Experts of a small language model: 27.3M parameters, 539M tokens.
Below are experts of layer 2 (counted from 0) of a mixture-of-experts language model. Rows are named gate (a neuron's input weights, with its number), up (a neuron's input weights, with its number), down (a neuron's output weights, with its number) and show model dimensions 0-255. Each number is 500 + 25 x the weight over its row's rms, rounded and kept within 0 to 999. Numbers have three digits each.
Before each expert's rows: a language model's description of what the expert responds to; "mostly gets" lists some tokens that are sent to it at least half of the time. This comes from a sample of Wikipedia text that the model never trained on.

# expert 48
It responds to: Inner c in compounds (aircraft, Democrat, dancing, locations) and ar pieces (Arjun, headgear, arbitrator), plus years in tables.
mostly gets: "ar", "c", "m", " c", " b", "ish"
gate0:524499490514483509501502489499476508486511513462530469495507430471546506469519481515449525514520453530505501500501468485545463475522457503484531475506491473518568517466542493488519503506511461508524480494472497479509478482477544522508515495501546511511531514516520502548466547515467524455492530488454430520483484518520503489530525469510491511458517488527481503522485488505495472532489498499506485516501525487470525541485512534503500492525506450510524493495468458539496492492495498478478467494553522523496476508455493492518510523523526488522464510520461499465460505483471504503526549532486497526484489493481507477509455519466495521512472507506464566475496482562481470526479497483483541476516519490524509516480464529493514541514551527543504533509524464511488538488485476
up0:461519487513505492513475509526512515476467551537512548477493508506466483528489486501525492512506481517441526502490497536507516513475524520550534488498511528496490464491464450511480496538516503450511510501481439482517447505476483471517526513454475531481507488489492497453573499480513469479492467453519535493499484489476500546511483513526518484498467476513520491463496495488544496498522481490507472550515476495488494508507503500480519484489500517503495551467555490436478509507511513505494490506445503537491530521485522513477494513480466498537472548501501461503502510451488510497490522500474492489476522522471527505496472459509521484476490487493561498461498499457541479517502498532475506515508461478493542496508504464529505457536499484511507491439486445511485443552516507
down0:439491472468506477533493501490527498464515470475461524492482516486515487519497505513518534510483502529516501513508523513479496484451501518481463488458517463500528461497453499506490492424482510495524496471504491486553514459481500523503496508499473514518550481495521500476482542468491507485495454501515505485452492529550509527545495490480488476472507525530485557534526474541524500477446515548497483522463484492506512512463458508513491508490461522519458465506447502466503475487524533492523505536503489509535528502471481430516527506484535491492501510512506499455516484500515516485515511501444485501523577539479502516522513497517495499507484514536547543483507511475508486502553532507541518475440491526507459539471485512499498492486504507463498498494532494545481509477507481
gate1:521488498470527506501502507489476476520540482487543533471480487456498514536488459510489440485517509504542530510472455473516557478518550490443504523480500514490503508489545505510541498517484514497503486532527561519485516507519522489474480510478513504527506440532558521517485476467481491481519523514503506508475491501509504538511489513485493508504485503503466484517522522513496502519495491507542485512463498516532513513455468463493502489512485519538489511500499468473455522517499487497476517498499535478532519514499497500487523483484477480483471512551524518473527474519456477513490515507559575493491503505506498489480489514495475456447500444500527508462471482499498551499454493505491504492518512477472489441499467485511488433498505524467572556480536507552491470487512521
up1:468518484507535510509485517505465516519475497465445517460532494522498514492557508513484518521478499496508513477530476531538525537515462504483489493491530499509430456522511491507515487499501525492475538495502484515528527505524496495530469495494550514521498513522493490445525509512490542499464503490523515494505487468535481452506502530513505486540484483522536497460496512478486506519486533508460460497517504488471529509508463510509539553484500541487444499514502511459513452511519495467488526484466474510533521492455475485519480499495548473521546472452464458527479516498514475462495473514504498489494514433530486495509469531510486485524515526517511524494500494512497484476457506468498560509490454497487458462529475480473521530526447426484491523493525498462504504503477465
down1:515487524489504485455495490514522512490504473482492498487496513485510508535484488477513510458493507521484539500512495493502478534496541538533502447438502539472520558544479490533477508535494468488510484500501521503484495492502524454513493481510481494534503460487543504459453499435531491469492484466465511517507525514525514475452495494461487531527506447506466480508510565455445517507545491493534528516525535515475517516506466524465454502483461511497542472524513474466475525488477545453495491525505485539500501435486503503521493510438468513474511509512514524516502492512501515475457543508528525475479496462528512533476517476480489522461504507479464486484513485491496512525475541511555480473495528504516460512481506511514522484523509488513545528476471515509519485511521514
gate2:548514501519494489551484530464495455491474507481526476503515520442495500476457512513497474517472499425523519457495516469532501455479505512500526522509512503492522457500458502478530484515465477499488496519475498468483485476504499483460476501535500493478452507506494488480513480582525526496493460513506447502516508532478461512503496527479513522500496477529509513489515550473511513477532451500493508519530494484478498530486478501499518434513486462498487459444485507534511446536523518503490479510479443481510509514517478527519539534518526484487461527455484485508497496448505484507481499471491515484503481538528498499478465499481475517509494478509520511467477503496506474491546491550473487485468540469466479470552448499476529513542500536507504517499504477480474531500484471
up2:528488521515542485511479519479498517475484502505509439506515471491524507534513515488496503486484460504484479459480518526477520481495484530480482517497513519478507493522522513494479512547482513476520464496511561561493446474489477508525482499538527467487486520509450481510512492518499468525470511501470492476486504556487482472509511496506523483528565549519475471517535532496484513488519484517501528474500515493485494470504484500520498474539496502537537513506520512550529487524490492552521464501532527467507512498507491516503502459491461465497481468497554489473501458519479502537453517463555481514479501526518529502532510501474486515495514521472502485469494514542486482403550524469509507505525529526492575509524481502501467520486500485480519511504473444490446516519471498
down2:438494478503470474506484478503481474476511496482515464523524481453495501487486513507522512499475529519510477518533543466505526490535502494488498534515530505498505524528448504513476523486496515490536505494518435475523478503529509512486484473451493467474495498450504509497519544465484501523496505496522524506503523434481490511545473517518456488470520456483512486505504547472547527495541510481516488516530517528530480501503429505481519494516497484490489513510459528458484498511522536473554489468471469486503505483485494465514482489513479505461470490550466487473458466502480511540523540511512529512529471478487493494472466471475512514488496475463510538498561520488507483540513478489569471470466501529486505491489501515459540473463515500512505465458542505491483468512494540
gate3:461465514467526498505490496461526480518481481523482560465532492452468472471477499517486471529498514472486496506520484474481479491505529519486501535463494541513549500494482489481513479506522513516531508483513522455510514470509485510481487504527492503495474503423426496494486494492488481521498475528495459553517483531547548515503513504549453487525475515477474558497483540517461458503488511527514533474461429526432494499482535474486500504498518505497485493480511474539491498527468506493497520448464517468541499509520486452533517511460525511500472543499511535469513503519491549518506478477521516475529527478503544460516501515501475480526500516512497491493491494462530494477496503489504500506507472468432478478503475525494495473490493536506525517498521516507502504472537518
up3:496519514536467499531480506504502528476518524498516429529525490570550543485513510483523551470501498502515489493502494490543535515508439499487506469531506478468484481484509538505474544455487491541450532542474487472506516521514506500487509503468499496498494498561530504540517505492503500468483502447534493484466487486469492497476497494498559499461516538508539501544504466477521492511536472494491496514495518512516493503497525520511511495488459502497505459564489525498498497489456463508474497518506514486485503523506483465489504518508488497540474473540516530492460509484534487493501477489479528514490463505492478526489482491513559542470482515516556489476494426502462478531456492496464477485504496512538480516478533524480512538513519546491471475486544527472484468508526495
down3:490480491527507483543512522503481502495515497480478512504476493508538467513501480407497499520496502510541455475537500531511502447506550513443493562473545524560496494506468540471525499467487446503527534473522484506496514521482507512482456498505501530503515487500499514510511529462458497534493496517513538498478519511496516482513507502463513463500505510518485506479450474519473532485490533514492565483525498501525521493488470508503541515500508464498475512521527502462483512475482463490497505480506495456529495480525496507463468521469575459474519492515544464484543476511530579496550537514470517516457488506480506473468517514443497486527475490486478484494468511515490472494523493507509491472498517528500519483513486482505466506521515484493525494537532471520479511474470502
gate4:500554507493502472498459503515498519489499489499481465504524429486531472497505452507448493505479481492499476499493506535484504512484542529521512487460467445482485490461507488488488500527503495539495516497495453481542432481507531459529496520444480527526456482512488491522538501465436533462480521464527508528532523540471510534493504491540523506452452510518510511493470490483519467528488525497495476537513487521526516485500467491492492484508486504437477503474490513495521520499536451526533476528492490524511517494519500486476522518482479493499449528444486510480494518500514505484519476479479505493457520497470502493512449468491510510495503527504514537487534537482489497517534462483503532463485542484476462505501531464508498507551528494496532513448502503490554515476529517
up4:496433490501449516451529467518480528495464488493493509502481469471504478508533501438497472489462465516514493518483531518518509509497516463475514481489455487509477477490505511498481490492494541478480516486543471478489502522538484471481531502462479469539495510510511454513516499508486515485513494492499489523526495498478537539505513490536566525496474505465532500520473527515539520523522514525478477500534483479535529502502532481461527480491486487471498467516533468494480516487493529522508502496502496481500509506540469490504474499504487467522478504473472527519476509452513530514471493546436500506516487505484519458483470533483488507481537515510547513485493503502561470494490498471455478490579499432484463436507526480486523504561456479504490523480464516489496468535518488
down4:486450498511439509505522509451482507482477520471495491548489493482495495487516505526439518488482483477492521518533506456511465512479517501504493566498526507499506469507504535495538507486481517529501502527497457483526471467479481533503450469533507481500499513525492479523502532499503550557482458553480542556491506516522506531483470462495503511506468505495543503488492514471497523497474545526481490510458446502489478468509522485521512552501527508487478505520488552501513523500479496485535475500493518465558556524484493520511537489516527515479462483502535473508521512526549499524496489520457540495509493504487504523484512500500537459537552490501512493520522490505449499496514549496502542538476499489446496501515483529538512483539499456549527513496520486481468473505514495
gate5:533507506511538539552488527461492478509516492486510491491503533469510499514498513538488484530516480469487489506508498522479499460489519505467529519497539528503484538515533497475527483512529514528484487507517528530501521513476478482488497496542444498486514520425511515527524431533483518562499455531489450511492500481529469517479495558503488550535520516462523524548483555498514517457493520533527532507499463544493534495481479473532503508505501487523513549477470507533528490518553507501522479535530508532486474478510530511452511497491495512489468491501536469498521526514541500511484532476489438484443542497500479492505521465506469499538494490490505522489452491528519476470492498522532505482461526475498504519443489528478488495491523505521505476476490479494503481486502466
up5:487462494442505468512486481515533529531529472485485480514483517515559532492500516495501495473457496520545544514500520476511487542541490517459491506463515532487533498530520503512484508552495471486481537520510509521488528521526527475507500505466522494526508496491506508508493528493447515518518519480477471528495482506496482496476481490487498507476500497525474473521528470488417508501518508463473447506429510485560502512470499481495458503504511508502491558490524525501483546493508488524514519457481536535488479505511490496535504515529491478486468512531509536475544550526499473525507529542528532484511503489539483474482505479512468552538502457545511510537501526478485557492489498484520492518462491526500511458433503487455488492532519485490473486487510532532507465515495510
down5:523437476513528500525495496560469475549504526546503514539521522531505487499540490489502489458523468539497532491475486510534503476506447518519514526461522484537482509493480512503483472472510502534499501500510529481464537473473497561514542522512486508478498459519504501493490530436509482479530488484508538526498470491521506473466521501480482547510525491489501505479506492509517486488540481479543491532446482467509513488450475496490482466514555519474471465486541504490503490515474504513493480515459460452491527523477492528509495486515505532459507498488520449546502543504517475557505507499490495482481520476520517485474479477487486467466503475453468516489478506446478479494521516505489486472475461514501532479546533501537489479451486491496511512477505551530484476520513475
gate6:530473510532470491503489486518518472466546492415501486514530503502505527518499495508490493507486471487513507483537476487514488507498477497513522500452496490511537509489528502488519517495475578513509536494535514476526535540476514471488537503537481515498485508540559482515500508538520506514476479474475498526477482547487489584461537500523519503479468529537488510522560498469508447504506466533494509474471505473473501490471479502522508509499496496550524507508501528479500518540478513485481490505509533470523529487543556511510542503491491502513478487513528482482510533486464481492427502484489499488479519495453492502533489480520507543523479542497485480432451512474500470480497477515500549497488520471488485532498499535497508490479531516479495507488542552483502518522478463
up6:515473494528493499479475511553482476476523504462504472542525517494502504530539491529516502483467488552528512468505470506503494499498508491518519532490501481494533505506552494499500508481496552509473489512484516496559514524483507521435511486548498498476481530507552491524522496570520504503491489464476505489503482523473495549469496498516516511512496464535455476537547530524531432477510472548486471515454481463473539505493486505526467501491494521534551518485540500523502513518493494507495473449474515496505546488539519518515483485489480482519492529510520446513509514511458464494470520563465521484504495464509524556497511477492497492539504533514473539474436508505496479512525486502502505504481535495473499520546483521458494477506558495484521489481513515511519470520509490
down6:555504508536506484489507515509481483513479512562488514495503451498527574452461429470524516505501471508504441526525462531525517478502527466512513497499465489504455496527461495517491526485502528499541508528532507477482469497522517498487512497511531495492516503494501506512490504496547487500486489519482505516503527467487527467507506470471510541542521552517538489469522460470501500547477473537512480504497472510477511519502505525496469499460481502532498498528489508491524504452495515511513502508543521468496506483487533508498505468527498479482448497492495505539512475540529525507475485454507529502489465495504497506484482509480483516491561539452504470523512510468538556534546488445484500503459490437507488526484523516544511516513451457494473513478550501485500490497528492
gate7:533533504496546510495497514482513469453475509435500501445548465489561515544494512475499452478503514474521511488521549507467497495515457510480501478489514480519451545521548475506502518544477488486484495512515441531496444512495485488468531487515499488478486527489520502515527469522430516549472492495507474489508491479480521476502486517479492460496519545523515517498508494476539512488487484480512494485504495521502470454475497490472534524524489521499522465480490478531531471482510515503534490495494484493514524454489509501457491495510491509530498490499503493453511481519529477505434496514505510492484508531513461495524474491497504497549515531506521475499521464459475526500529507475517490485498512494460506476453459476500476454515543534566539468461455503537495498498516528
up7:510456513502507522493499528574496500546511485503539484522492498486479483492516524503498492477491469501519476489457531491490507546495535492493494522528439516471553475515475459506491498517454530455512511485503459522501480512523466502522509512521494487494474486513504462534483482522490496534517495491486560478499471509516490531501460549544481521550465475541506480512529509485512536502459520532497492477527501481485492493486532506490533490496489499478493464493520506509515508503549460470476467452520525497487496492528496492465543490491517539550487531505505501474476471527497508470496522555501504506538538519487524483498506512517543456528503532515456529497552489478512462463537497492500467499496462469477577503535542524519524488495496493504465461514497478522463455505493465
down7:483481500481458449514469468453513530488499477526480475531491496502495456511472509522518486498492497469473476550513513470489536499466490511457512467526535480524465498507508456478537543529463493502507506527512557492510484519473522515495501495465505511495481530453498508453552504495505458487515533474481489523493519475506489484515503447474525490503541529473483516485532474482531468499504471477482509507476531512490480491495524494503446551506487488527479506499478486497510499502481522471498454526475484468483492521477523559530501537503501518485508477492491515491490533484549491464507546546474517506537512515461466493477559471473486479445519533511468511520492493535465475515503494555492479496500549526510492525458503559506461494500520503482502520526507453526495480542532465